{"routed_scale": 2.45, "init_std_router": 0.0189, "lr_router": 0.00218, "norm": "rmsnorm", "optimizer": "ademamix"}
Below are experts of layer 3 (counted from 0) of a mixture-of-experts language model. Rows are named router (the router's row for the expert), gate (a neuron's input weights, with its number), up (a neuron's input weights, with its number) and show model dimensions 0-127. Each number is 128 + 32 x the weight over its row's rms, rounded and kept within 0 to 255. Numbers have three digits each.
After each expert's rows: "gets" lists some tokens that make up at least twice as much of what it gets as of all text. This comes from a sample of Wikipedia text that the model never trained on. Tokens count by the router's weight.

# expert 148
router:105056114078070143177126135160147126101078106103086055156065122152123141140179117112105129122106121154107169112156097147054084171118125125100126111119145150148130128174206107126111170119104074178139138145164116070121172151121138123112175137096085064124187153145112089130112125211164136119125132137194107101118107129137147094092178155146082134136151067136184083097142122125141119115142
gate0:139120150107071151120152147208143102109121115108117138121130120193054123123177131148112074091043126148160101122175125118111149142214112112132131143203152111105097146144138112117112114146147081119158100128163104139142117105068126095098176068113112106164115149113051143089133158130079150213139144148167114116152149177135116106161131119154113126177173084091154105133131160137137132143162
up0:162070109164127145126096162150116125150127157145131163173160112112072112094179126161084092126091098121161114166166131106090123125197091136157157103171159093128105125159159174117098153174143091104129111168166107146148161120048101128085175085124115122193111128149111150075140146120122127219136140148151125123148137131107106081124135081157114127178147093080175135129079183114125110169115
gate1:154137124060063154152143155123104138104148157109056125128163157117144092144138140164156129117152135091152165159111134155152133144201131159111111085084094107132123047116124216138140091144114167146193110113174104159145145124131199100122135108073153133144160098149132088129124090152155162127149151145128148132165053126140074121187131123153120077132102114110146199139080135097121121088133
up1:129110108147176149109151130197080130182118159083162120117146110145073184139109135047108119103128128167108125165149093103131112158130101107136104101153129127098105130137176071139144178131090102090092144189079138079094117090162074113105127146138170096074105141121163139091123113143110119061120144108117134104152114148112174128140121118085156139140134133132140061148171161174150110138113
gate2:121140125073111152139152141085166084153104147175132121134144133101154078128139076173102099138123099117063103128116119120155149127172147138117066139109139143110116149102119166121121140077111172142098120076141130133118173079115132161049125074135103101139184101104188136154121130137129148148149103118055140135111103179172144179079150116159144099104165160110130127077157086202102136126187
up2:171097123109125090174104185136191125110112055109151116165114151107176110176099145119155100139088152036178108100136111121129099080181094060159071069081106163147112167134113177168087147152112096184130164144136111180165118126131068112186176095110108112112104145085153146129194115120102173117083133170111079150038120149105075170111158106112168082087129138123133084118194115146149186151115
gate3:179041143111113108065155137172167130114105089111068174170088088147078122144121109170098184181090167000108163135145122125111172133112123103174165125135142128079117163142152165153099161104109112151158114113165101129077114126062120068119109142139097149106122153155161126123144106133151109126153115147164127135147100130191139082116102133134127129166141103114084171130059142165148109144158
up3:148035115137082121076145163133144111096092023107099185130085081122091112161110108170146093184124154091114123127148107126139186133157140121135101154150128144083182195138122153124135100109140094115120087151160114147094112138109171069164078168151154100145125132130176133134197118144165129103130167121139150130103139139116124131116116054165163163145122159154091104124139173158114133152161
gate4:087122126140151051094126140175146081139082116111157147140156120110119131131156088156098137178100075128136098172125143114148124139147148134097128142175148050154073099139105119093096159106058139098131157162073128141122162122102164107082083143142103174083226111171126137125127069100153183134133177129092200153172122119158100095149096175179155174114108114111167087134138136073125081105149
up4:187108140150142144121114168079100162127202145098115145215129133133128127149084134099107124088174136135100190167099121185161149084105120129177176180099084114091158084102120120142161077168171121112135100128170155136177129133108105134171138130188142133149116101154112163119106189116142102167180120163135126138115157121112116109107090138116119086112102101135074183116122158129136190116104
gate5:198109125116089160075134090120104178131186100057033075125156162087113111115170130151090173081159062161126131099162136099132116158093122140095122183103135121178135141122154128156136099120066145112134101171093125162099094104073122113118133167085094091145144100101140114030156151167196141117108105124168136107100131093073118141118153070135129138156143123102156072089166142130154224140137
up5:143139153098179144150182105105087136137168143129144083099058193115105072111158074110104165053158063194141055148126119132102118148125146176106141133126131133116119027111121135125143140118052173106107143146136108094113098095091178122085146123102155158122146115141118093156101095119119177112127102126156101092167091107098140205171094117111123113118162062119125123092187141173132119161087
gate6:126126179100136124144110147092178111130105146080080135094082217076138135151082082122145117155132123133105122064158129154136127049096156150126166113090129097085083147074129079119154104122146076157197099090151141165095138089148144169084134132109137109141226161170098147134089117131122218111118139118109118122130110145157136115130170156144106116142153186133115151162108126156131154106101
up6:108131077130108119105119087080118057116112113120095111129105100125123130104095103082107093114139081083176161155079137086126128134163136123112138145142075082138178091161154132166133069115117137082130144196120096179130108203102135141156111095180153191190094090123175081096179067118206129108133085120100164106120163113147119177134089110138163161091084148164142106129138134155105111118183
gate7:094147147154119129130174130148083113110119157174119106159106070112119172113137161114158101157136112180147118150111085135094113107114125136133157156062101086130160163137157106170144157132101147149107117113109165125125120130138174082067083112146156173193119096144108155152161109145131156195123143082119107106109193114119083057151116123158109114157102141110071083118162109091138158095164
up7:167111063116107137127092118073154099064145145123112183113169122064112108034116080143118154111152102138129100137109147180178151131096085151151116143127134122040132090115110195117156090113120133099154164102105167146113155139105127143147129156165096130109119069109138129105117132096142094121110115154108168154090123155120141124070141078153141180132082145144126195104124143116117140115095
gets: "an", "ic", "ian", "i", "en", "a"

# expert 109
router:134123113124108115135142132085104124161103137099128113152045189137198115125087072164058076114162119148112148105120129133147073129150173144091132146153094110172106110105100138102086136113132111098158111144162143151101191114111157156116097134196169182100124096155116126168166147183197108088129145123136161078158172079126146071147159154116123099096161110174133169114098218032172129083161
gate0:174091107143138202008169128099065131116128153179176162085120160142119136118105088186127167141135143193146095114084143102036126119089162134172152101178135137098131107128136119145149129113109114098134083148102121071102132102100172151080124144112093130043096115211136122128110131105160186077099119173134155143173114092179126132111102078153148205157151108136117129111142129160072092140122
up0:128072102140078174142111093122145119126123130106114137097158106130141100093096101147128146140109132153146122149111101093114124105135172116110134094154166142075130136108149115170141108108122111128076121137155102098119129126128185104119121124127127089098100116116167121125119114118168153120156130096131138134126106143123100149112061113079126154112113130122173134090144142153077133117160
gate1:118198138107095162140086127116133121069114154126132123112135163143051160173109117116088109155103121100116142106068176145177145080077102169130106110135105121095158162108150063134104125103075088125143129143079135095089134132124116131150089162141082132135148115134170111143134109117144133115192109097086142103080119136255139158101119168169189108055119202145121136127120125141144137129104
up1:089169126159127140130125128161152077079111152141090104171123134130099158174142130106139135175117161083132167075132183144166161144126138113117129092188188141087175163194093061080124103116088110158076096148154142117120132127123101068161137204084121127159135146143099102166119080089159111141167123066101141111089081091156090093106130116125113142063110098132139121160097121104197199173149
gate2:157155114123106108137143113157171173150158100112111093131128145139135053179167135151137139059173153116118112077094122085085142089117141139063065162083110147120135134125125152135081107166109092150093124163134131158081130093108110107156140135153131131108114081132138063083122102129184137138144106157073138187076090114092120166155095083110060086100166159140148067157140060101119163093119
up2:127125131160136131135162171117107161076130119120192151135152166101134172130139108145142136137151144061120118146125133167133132141152161126181185054125118143154116134049121127148171126111155138194151148073084134124186066164115172102163091151100136158155141132151153144172105149056070148153153140128173119108135163114153136088165194105132125162144223099133141137096098149152104107137117
gate3:126166130132112136087131114071140146129095091177149196130137049162127185095111084100129158124058131138132128107177111110076193186085118132196123114154097100068097138084106131121113140130158064107133110073094097123151127099167111113081158109145127157105104145114125152102194145111150110188181090147131157157113119134137138111160131147134122136114126103074059095124152115098099102126144
up3:160107086116153076170110151117130103145094087157091130120133101133136153123188106122144125140075154129089121150097172170172124082166124143116139111129088124136140134097119158098135060119092146152102173101137124081171125149119065077184122084113081075127127091078117126121126148118100095168128105124071150093087166157139134115092143123124057115105089114079091114109164152113157085110139
gate4:153162148110152097070107141126147095116136079146143155151201103126151128168173137124154078161078078138107117153157088178129137099144083156126148128140120081111122177092121158141118109182088111146149155089155147174163140135127123131106168148101169148142136211098155153136158108122120106158095100143123086136071072162099115140096152132170144077115116162100067134142132091134182146094089
up4:155151125145064120148129118156094132138158179115077117092112132126101185094151162104121167085189103133126130104109180099069148124102103196076152193127140086102158076126130078132124066113168119074121087176055115082107092112101113137108102119109036128144122091201114089075170177057120119112158115111085180112144135112099132149177098082141136155082110130146158089152144138104090158143085
gate5:172116135145114112130124133181081097135128105166132148079158102130176140109145144158104110111060102111189158044185166095121142183027117127219077103105104115137132150107134145131077176174125133106062173079064122075136115134092132141104115170118139087120106111135158064107137159112110151120136139139105146132149119166157067075193175138115104146091104131089146137109191168143104170069128
up5:087142107089126149152151112125151107120137129125136115151107090167088101078119094154125124142163053150128086167092133131043115115114087185141167168099100043107112102148072103173131120087177082073166079145090115168102108154088116205076109103148097176115151135175147147130113118093194118191127081139125132137075133095126182151099153078117107080157088048129120125101089112136135177189135
gate6:116128092181185103135067135181122155176102149105164143132176111158129123138096151147153132172141059110129146071107164057071153138126061128128108105138143112101118186142102123147090075106149110077137104150124097154115101088131107097122131142144131126120145149087133098112187111082200108118105117212119171159119151096107142113139174121134136140079111161121166170149131163087144153121128
up6:184116111143159145088106097113118087212102150133094198148144123104102126155153102087148072126101047091053115083109112170138210158114096191153106113119145154108162059152136139096084092159096135153164128122165105086129197099108056068111140106159148124060161097076148118120162151114072132091126138102129089130128090134102154138101164066142101124147111133105101099134154139122195092153088
gate7:114142155142091135169157137095179067113161137153112118140137107125101118078087166081111048113182132139148103110131145087183146143147128178135102158107173067150135127135158140131155114103188151101121100116136104115133135182229112162104088115164142144163120093138147097161137163117164131081161146129118198111140142136146110102171122123199112094077106120156129135103126121084131167060130
up7:216089146075156075182183094102116086124129136131098108097149107073130069064094094173112154133117098087180143132138126165141120107102131110134099123110109166206089064089161192189163129153128081134078117106089101107086137116116162164090107170132197129104083120148188054130152126146125093104172081135110117131190139110117121129112146135148096089099091146100123083090103129109119156178156
gets: "able", "ation", "ity", "age", "ic", "il"

# expert 106
router:154088136143177084147144133096118085079163098112145103160153118166148115121103122162122118132136176132173120118194182099098162131120095132158067130110103142149120092128166168093152104151152177138112164097138121118116113122173097171100125111133209160104117074131158173140141133135209160121111105118113161172118081175150098163083114101180105139130173169131142147187127135106053122155151
gate0:096129142123094129082051162134106130098136111088178140137123132139081085120115104143105112099087130177073138118117152186115095187163214087195120016139132164121136107136088120104141091078111109089155094135135134126091126129092093112185133140143144109115064097084152098153077181118128120082159129119066124173117097110132217140124157087120156157151180142097144155128091119124131194151090
up0:119051158128140098124088151120130119109126096085226119131127151128081051086102086204116121130168115152116122128119125151121113139124205080173082099064145129094158097121117164134128144056147140175142133138125127130068075103115048093172148106162162156137063115064152116134074180115147140070143120128099135147129114117149199134068105103141136128105180165139143118127114128125109188148132
gate1:055153171126116144107090115159112162144117108163177109120133118087137112106180146098130135170191162155152146131161106123101159127100201097139171114095158145106156114106106207063101167099121102163099065119113160078072124100108077083128109173116130130163122073110118101177129180076076090187082138097101144137091168159089137137181128107117057123184142140106160128151142067090138147043175
up1:104192181062110155137104102159089134127112109134149108113135139115126151107147159130123120108176144171135115131136113147108150108077178115153129124082158154177098086127119214075091166139107085148107063136126137107120131104114140054099082174079133119115143051092101117202152181109053076156137108090130134111091157146064160119170129149110102141206115154101154158142209098037116171116149
gate2:094125126148127119085152161155150141126088138188142201161130139080122185171148098151104124182062155130093092174175154105135139129099124122092072064147124123151127139170169183144130148134129130166120151149097180121115130151116091125087143117098147098123128202138105208153143092106151085172134128146158156135113120132110142107113139156125136135110168123136145125156125133114137120129086
up2:148141096102087102164092131130112106155175205091141086100161128167124146133143090073135122096156155155144220133121134170146095144176164124143157105154159111107164148043172109121199125161101086078151151193131115097139075155123176157193148121193101144143139080098116095116056109182108137077133140113045092125135186159147084151156135132104155127168160168154159145113123145096149134112144
gate3:141147128126085143163115124133148144099133116187138119068133162104166106138161092121112124064114132175109180145146118150114170116139159114126115123089213148184155143134069134161168112115113154148089136191107119088116135151148111124169080124121144140155059150175103144109133147137162193155083159186175111139147110145129074107168125081164116088167185158090110121110142080100133091157125
up3:140130141132090136123112131133138123105147135162149133062141164131170102127138097141132110144104125161133177159170134170113131117130186077158103148097183139176136140148064135167129130108119148155125170198095105070099103133142072114178081126109179146136072156173092150110158143130159196156104157174199117143143101124153087127138148075168140070203167161107124110154120065132136102158152
gate4:144146169129112152119095074127132143122061159142108099163122109105111133190162184116083140143113067178119049138133051140163144130133076148124149128137156076104134091150150119136122114088150102108130135156124114119098150165128052098158100169067104164151116123102137147089111154166124105161154085096161107076078122090095140081114185131073178147086133097109110119132176166093169138125085
up4:157106171139141159149111136115170108095077136110076108187148106181172194135094158148061193113078184201167147141144113106142118080126144135180106138128141123140152096133174161118132088104135138076101130209126086111131127113128048140111156143145139098053139093093141147133110108139151132133146108089114119143081125087118197151113156101102186200162117123108125161153152203071099125146129
gate5:184086134117124136169132083128108105153141125110061103086096127123175168110114132102154102100074166114161123152138126145131176111099176164146123158185054149135130098206139145159135110077136117176101146122137111099131109113110097093097119129104161155137106056102102145188157148090089099099142183119097091095131141085082100112129106136165071139118166124136127149148115142075115109123145
up5:105066126135148120204114070119097090133138109072100130117109098179132146081112117149146146166126146120143125146141116145116131068099236157120123176144131118134120105121166133128097121098154135146085139081120116116128127118129080133114083158143180130073115100158116139134138127050105105098147176122101103115096131112144125064144112178142092124130127145133176154156086128099118158123139
gate6:090152122174131149140114096122147122126139106119117105107122100023143148085105139140116114085092151137093141160110125111094143130156153121132171127114135093116135115131125187116137119164159063122159156128150162113113183145059129147149135100121148074105130026121092133178189128113113104121108145116143084098125109119121153134114113027114048095119127095120118138142132106102112124114135
up6:118083091109146094130126154147135192160149150120136153156134146223115126147165111132140109096193078092154089064149126142141102145116100117121090111146129164130119141083129082112102129090109194112100105157133108135143088092156126112093123170172112179193145204179156133051068161139128136146147084116132130131134168103135099129167168126114179140160113129141164041120123159188172141112136
gate7:131153170166120152127174126124126106071146073122178132122146163126128082130165134104111135128184092132103128093152124104186153123111158182148152157125116143153160102097070177133121151084049158095177128132104149113096101157118185179111115163146135120131177145124164107087203115073120105117102117130138141106130158118138136130118134082115123217099186129010086126118160136135114148142169
up7:176076130100127089126133162139175180161093149137122140156099088125122138151075139196133116151059171117154152155123147165105108152123151050142120091120094113156066129109160084094125095117157103124105141098092109104138121087118066157121156076147063131125098140147157161090130109148179153188130175134129118135191128133144135074143127126165118088118096147105130117154020111107140141111126
gets: " first", " high", " long", " final", " years", " music"

# expert 116
router:130092097105109143136193135103088067156198135136098064208156124118129123104102079103128203085125137155120048150168124130091133140107156136126172119135084135165104125098133027092155156097107164150111095120154090128149127109145129138128156140160075201141107145142148120104111114131113140141100149110122126121077150115155175147138146127177128094094111160134156120127118124142082108164086
gate0:128182190109139112115122128080122138106140173180128109087120213053099090160137108175120139139117123118174107105194115208123137124134074170097109102096145091116088071108093122180137167122122120156102122100053167069103133154137172145151152062108042083111181129134140134138085126119095095117062089137114164128165117138105136085134186144111121135130151089136169177081181147122106077069127
up0:085082104153102158163148127125125111134117135062110196213147068110129208109133128111103123165081154156077147206111101115145134089129167094138062147089140061094159162181197143114123135115128108151124143170123094159113166144118120116135078188155172125142097100103138167157112157139178139125130177122174104106099095188157092141101120123125121115159066207149073166189102083150187187144069
gate1:074126164104076168137086069106154124167132139172111128134133127090149133144123166066126135199153125129113141059140112165116077093142138088064105122094148056084115146189141119139122114107119136112125117167105161157175111218060116125100090108078119163153099152138081145169090149139202206170112071060117108119133066179124137097091083170163148122119088153151122121135119153150168135146135
up1:147063084136112165108121094133111120202154150136090097134149214082143102089124163123108193107150133101113052124149195117166126154122131063141130105105121097116076085163141127108116106092083172086106124101101139120110111089083203100117138127161088140170126118145094137166090123052155129121095071094108198203106105130100149140150078133100164125101113191131135112122119170159133120132094
gate2:136151170161110156098103157157153149120106161165124145119180173132087132172134144161186127135177131097155108089152141124129103102160131200112124151090137109120105119109162124223144100110145129100107123131093156108108091160126122185121079129144091151145145077152162135077080187165187073207153113136122194111122168126149110095164223121093162105100143107128137105156145127071080135084147
up2:114137134135155094146123094070130124126103149112138142126111108129155141109178108098109109128117117169084174119068105144152117088130107083082145157110093087084142131126126142037099120169162132099156150091121121167128156093095145097143131146157168155124125231194109112180184082092054174132167190161160082118124141113125091142105073145177114045063132122144086153079165126162128135172124
gate3:100132096123122159109104112170100120105141087155104102110136094130146132111141113085160105169150124179120117118131117140184206124118172166149205120219127131108154171102108101157106103146195090101082092109158161132153125142124190087177103130198128091099124189156128123140150102159115136150153193107126068168162196123119115147201081135107127172212108076174107163107080126158142143160154
up3:122081127140119162131136177067131138055153117174113131125112131149132138110122115137148108127121180159187109100151102113101058171165182120133089079128115127138060166151122103104174185119116103167129152082109125116168052145118119199092135139148129107105067128142209150169111150184160099162124123127178086142175111169142153144122129146113148171100152102108135103139132141126123145143107
gate4:134146123101151108100133141159099124133120114108151145180141105149127107148170172121090144140199116175109126137114127136190121065154102160081129161114132103064111086185053118118115096120138129076198128125128099201154136140059104124123169181111144088132160119124172158160094110132142156159173155156022111149119132115120129104143148132156149192126110125097121137089147144117146114070144
up4:121126174109144089176139124145185144048119142116157091102115122153180154135092083129150108140091107119134179095175110097083096128120148092109128140060128132157171117070156101130115166192180151153117144149142159118181115165161135123135108078093120149119123149107085076123172137138085096137123098106215139092141147112146111145100138127097078089081128139152183124178161093142073136155085
gate5:075141145150143158108145112164145142136147081136091144100160215133116124091220163084132156142122147116113132117178141098158150153105130116091138110107168105064137159085161123131116088137184091106150119078126090149206075187183141125125109100122082131195180147164080100097135114117127076164163171182156112135121165118140131126140139111085075143071114128157062167108153188136109123117142
up5:205144154091149156128103102072125141079082113099130131111136124134136096133089145176104138158136041112154122105056120187120124097091110193150132105158102126098168132135099183177136147127137173141098101119080207109101145109175121131099088159084131112104070144109175154087124178119138171107189104099108128189127110137070083137130111137132162144150161119123160129134162122106152123136126
gate6:143088118090080131132109105132137126078084053093065082177124143161069176120131141110088134160067108163115129155126174131108117139102141111155132206117119133159149120176177135107091177094116092150130148157165130154145197179161120116148161169162121141053111164103151111112214132161190133122143164082173082055108119072175086169086057132134143141198136114105142138096130181112234161186083
up6:123116126095122112183164139154081138081111137118140120134122112129050103116155080146135083103128113105127129152145088127152121163134098103151142101098026114159144122096166094138122143150130105141109142095100160125138114109163106181153148125128119145160171131073181123144156094104125077118121061170151120080111095118166096091138112118094106096065150182142085083047029132154150161165133
gate7:116232164108133097096114109067111099117094122135132157146119127176177154152185089150067143124153172172112163141057118108128127127112135167168217159125116062107163137080110109179106138115117158159115141123136139084104135083112095096144131150126151142155173146189173035069147099137100151117120187123144163104142216119166083106147097164181145129134087122143100124153081142085091119113141
up7:200127067159120183165129118177094182104158168132104133176150127096078102110164093130192171158129147090126087151094145128144148105132073098143133098145142130125100128116101106152102154091119091133111164112138125117082091140054098146127113087136092120180143158100079139125047142107173094205128121120146113138179144158154110137172120136065153118184116070172192031052160170166115133153093
gets: "om", "ial", "ult", "um", "ic", "il"

# expert 124
router:149085114168133124161121086132137134152118114120103130167042159091143126085070160123124119151120118202137144068166177111140107139105152157103116145129190098184163163167165067126107155087167060085123103101194150137110153180135197189105132127157133125118070163220126138155156121114148124085126121113088138114176121136092135092129151182086172123152128140154108106145102141097111153122088
gate0:100102117090186186130123103086114077107087139126113129102115123094134091097121124116096147170154060149116154163127082154107092119067150172099129072175143052100104125162086151209119116059065066137146148128116092208089138161136151123077120129127157164142092161149182160134187155110094167100115132156072142167059132144108135131129145107187146105128157144163135190124108161102094116137165
up0:091147145143172087149124056149109134151103131122116064124056158127151176115102092153133114144062115153101141113139105142104066098120169127125138101112116138179121091133138110069134154177159076117115161152092115120113140159139099158117176128101167132112157097136151190146133111125165089108159106131141193089150105103104109145126140126129187121094162070155148121073143102109110116152098
gate1:090146120146146142096173097129108146159112076195147080167151065133100109071096103114126168146028126152089155080144149122085129134163106123056131128173133134103105195151176083150142127170162093159152115094139107154152143123109139153114158149140149123114134118135115162131119154165220090144160125116164111135127071155129137096096103132134140098129150115109124149151171149129185148157119
up1:175111135137150127189043172169135151104164163124126137131132130114074107118156146133076158106180148091169136155111082149128119116110117079255115097115100159156156113122106143141137116111090108122056165108171130107169075095095094164132090134123152130106044116079145188115100133128087094131172153100131123122082166110084139092099113127112126149115127110128206113086063109113068147149160
gate2:166086091119146176121160134107090113073089101143120125116126139114098179120168108128107122130208115163178140174140099129093100142085081142140121156117110133061115104111130181190124167132094129180122150134124115092096140157129151115130072140178099113180157123088139228109173111170150068104105147152185105099107165166127149107159151122176113094150136147174128213106098137124190104149232
up2:097126150085065087067126213086232125137079101218097155138153125132128148138110086091102118131082120100125155144154099081150119068103122160135153189132142190088145133146155111093114106128101139154169114115117076133139169143101090100197243121132130136100158126103125120151119153125143134139128125138158117106096146091176113101099146123163163079168137092064107101151157122173120100144094
gate3:086147120131125146152115131106111112136165124133119129162128156105124094101136107141132131095147089179110071125111133131102143135093133165120167146114108098149138110116091162131125141117150156134088146156135086121109111142111133134000113107178133219091083091084133088123110124100128123145145103135157125112148191137091108160123053135113105112084163063126147096056123122142067092199105
up3:117081141089169137164153112119107130161140134168147107144155134131150152175138099178131146151142133114143116151134126109129166106104140095130186136150138106138146154111093136170103157165113084075141112204140133171167097114132146132116184167154077098131061145148154122129065141226147101150170130131114146138097102127155167094126126132141072159082105136124195154133152111096124141129169
gate4:152132112105072119069156173113135054027127094099130112150116091086102130126126050103138135104099085169160151187135124154125105192119112148167145160170108112122133112087109101225140141126114051142118149122075077106128138171192146155154158127142148135049131156115147130078128093172148170077125121090134098108104164128106189099088166110187126144176117163122143115065104157088160145115122
up4:117088134156172098172131055115115147162093106127127119136126150130151150120132160159071085147130065087078108062138094122115192104137107077098127126036149094135154126142076151150131122100087139094183101162209246177141163112091139036123105140150146116181151065147173155151151157162148057112178095179143091109151079162106088097109086123123112101098135171131131186147171081183143143112139
gate5:103163101140150146117178128128106079137153127177220177148107101160141139102088121085120141138085105157110101121120103132109104158189181140112112135156119137126112145141134090098143140123163114119088183112135172113137065114106179172152148099163080091140119077097165074153167110132142110175093079138182160094159133120166171103131132127183172140121151116121042162080132124122078140152141
up5:118109134117118124175121138155118136128094136091093093091103134137157084180159198097136075117127146129113135129119105109135103119104080102160166091094136113109233123120132160132104061162134152157138121147123134166159169112172111139141073133131163155116138171096123170128140192144141107090151130105086109155089169075050116137123083110119104140148114178160163115121173125146185161130152
gate6:133147128171165111164107187145108120117108169141183193141151095153128139121136160137099174130158128126107069157109059137052121140113079139120208097161101107087138166139107130130089141170144188146134169141113119107120102131097116150094163113181124142106093141132101193120134130174190113139220129167178093155138126128135113062094141130162110129146116058115105151120099136069113144137126
up6:104104195153081077128154091177114104092125202088195120118122103148172153169093118128160101133124151171143193133141069154080105154142112131139133139170144078123110168099144132155121130145171104082162156142097133179099129166158149150148149124151116136123124152129136125122154137167146132143083123134185112125173126162117153128152140108163123122159140099086119128131098132110095089144123
gate7:110079093143108180142126119143048137148147129091076062131152131129079113136141129114133160110087126170094136159160126146173132176097125060118148101168122190173147116128139124124255109078060107150067106105098105158109175130117116179201150122146146177102168100123106146128140121160153119131091122118174114158099143155142139097106126102120089121155080155132106081189176195167116121133120
up7:104098058110100094129210149089172080117143164113173109114126130143140178118093135083126147131100135110155110090179175101090134171121110117164121150117132127154169139116146136085099153129208127131132129109152128095160113137095124150102132121089106169093182073146197112141166117154080098089122113185140161117118101106138117130150076127195085158089119146101099079109167136140096126133113
gets: "ing", "ed", "ning", "ling", "now", "ang"

# expert 57
router:161128178167173167110163111082086116214120130140112148116151170085152140085133145173149105076124144138127121154134181109130112114102134239119143160153151106129113145122179168101133056119136093070121096137140124103097133146102152127090130111125104145159137107214144146103088122161112116087100088181052169169117150158059151147120085174140159118098104094144127147158166123095109138093140
gate0:153145158070161092105140120160149102073163115148147036143107109141123131095144167080109111065102073135199097070160084150105105083156142182210141128064091146134101139122102109113150127109150113103115099083110145116134149114128123079146100090097120138148131059108125110113061084098061124160082159113116096127087162117130103122174120149094082164093144128109139072064120166089134151115129
up0:107139102198117152133080122105118101106123127097153173156174095129133138145129095162148174206099142166089156171144094109155173161108071099092101130113213097131162089151113145137106138127138154139119169162134139119138096149107142143152121145135191128063124169142131160131217145178125138115193099158132128103202125135109160084106178083175144145148188156173132182138147176133188171144099
gate1:153092084146113122150105150089140117124123063113107101134081133135167119134096190200062149100121124180139102083115139145148130094060149161156184134056116128128118100164129171122138118130153129098147100111169215135093184112085133174137149134103109133171127101151162143206099112179116141129161135101106054134080146094093154128133167108148148103168054163122164134134140110162166213054105
up1:162140107153126076109153145120133158134122198159162159121112118126121088153145127158189091136115151035139095134162142108104139107123129083121116067189156202157116119109101085094155058152095158180151162116163105125159098103159089078142108103184146089136135150150085120152134134075128102115170158127121162164146119096156095113101175072198132126119131143078113096127076172107146133117060
gate2:104174092162103129140112128103088159110125255136164113155144074078125121140126110083117105162100117156121123112085178121143189138157165108087168097102098179127137134124150051064122168175088142123065173179114161089075126129112089178183144096123104157163163095146131145169104145127189120097102110089118141124185087088129047151154096146102166066128127115134139123165078149113170074104094
up2:083140119129168108110129133073070146165087172161184140112175081111118154084122115069133179105047131155109154126085206134162134167112135115128139191104082154096086104177139064088134070133129129052141138115108164116122100060060086168125135068177093155102145106159104160110080115167178116124110081111136129087170099133136137094124071154135094085104163054124107186109144147173160129143121
gate3:116120097156097093150134123121123121135099126150155123170131127191129092098139087099101105130138086116119091102137137123126094131106114130089150164088135163135109083122131158152115209135162099145077157121143127144133113093146145122118190075122166212201104138168185058133114058109220145101112145149097128139127149143170133091117106149151071123194185118139145108160161077080066110080145
up3:151083149133121089114121081097101116163108117138124112157149131192147116092093082136146139104065102100101114131114190101099107128141103098077122201116091127137082091126151146114136162114089131125063138117172126092076141056124156117120157071174150185116126092169181091145147129126181136093090131139117142145166137163176172083091093160104115116177156103147128154162119075129092167093153
gate4:169121147100094145111176179182160091124116075107108109129145154183121103151213147124129115158130115096164086134098151170139131121092134135142166146157176097093187142139145152136016137123128154100131169126115162113111097150092094154227102153113133110137128066103085108099118105129085146142147131092157085095125128123140135139184093137146169177161160174151174119058163211114133132125162
up4:126112150101088140143125134105105126116124070119140182113139153154105134133125118177143116125125125139107132129088182163135131109069147106106128156137119081084170101161102191191094121121110164148106179164070171126085073149139149122172119134175092112108151118088150065120129124137115151133131150116141124091104150186171152145168150136148170125040141124173177156065157167173132134125167
gate5:158089065159123093161120137168121162095105079125134125169118140150152128122167154152127183142152107147137132119100063123136122138129106139112159111091158115112123107105137183119094153171137100137142117113125182075167126117121119160092056075106087138168141134167145132122118173069112102110171139124120139193123113100121106119119106183103086153185113134176069157083147217132097148155177
up5:050108163070161104220088109111154077092110117111104113077086157123148121110048147113122066111124105150152161090067113119117121118118145083147107110136098118141129087128150114117168111130136171131167148140138142179086153142136107134119217154139138141104065103144171108166105126151164157136141092167131091121094104137147133165161228090104160110080099174084155061158099041140122117101142
gate6:155076138119225076120188128134104114134136084157117170144114161073142141140138119140156144140127080081094132151128075107112189123130122153121114098149121146081113121089093147080147124155127139116114121110146124123072111134131119095116127129112073108101148082210149188119135139062106082099132112172150096152150038113067093072119144113099159163159087115132136143095148101127135161098130
up6:140129085128100112106148077098092110150167153151085159075118151096174090079100096106142148136103170126168113094081105121096121138131115140124109136144100132166120112095128103122164122151121138106119127079135122122119088061118185110083124178143104138160145089172125090172094140120091162083084121122140166122138101161086117104139099103094055087105136088161139126202133095144134136040117
gate7:095129140098135161148135197137110169098162124196239182097101112142124109126144093100214098118105179079136153161093088122084106109130161091134087122183115175156149122052152189096165117124166117121134178130112147103141147113134128100151119141101147166088108078110089101111128145079094114117104197114097158129094095119172122142137098131166167102115113113141092094144109100084041108150120
up7:124107131128126185131181157117056115126148132164162115112119181142119108095135111140178092071119199093141164134088124091105088125048175152126115134200118115151169088092184181195192132078194162056159090156132094151126114117123102191121090163065123149143146075120082150137116103120118084091101195147106186114083151128113138193109097116125144124092099148167072113170097103141070111134152
gets: "par", "in", "s", "te", "ine", "ca"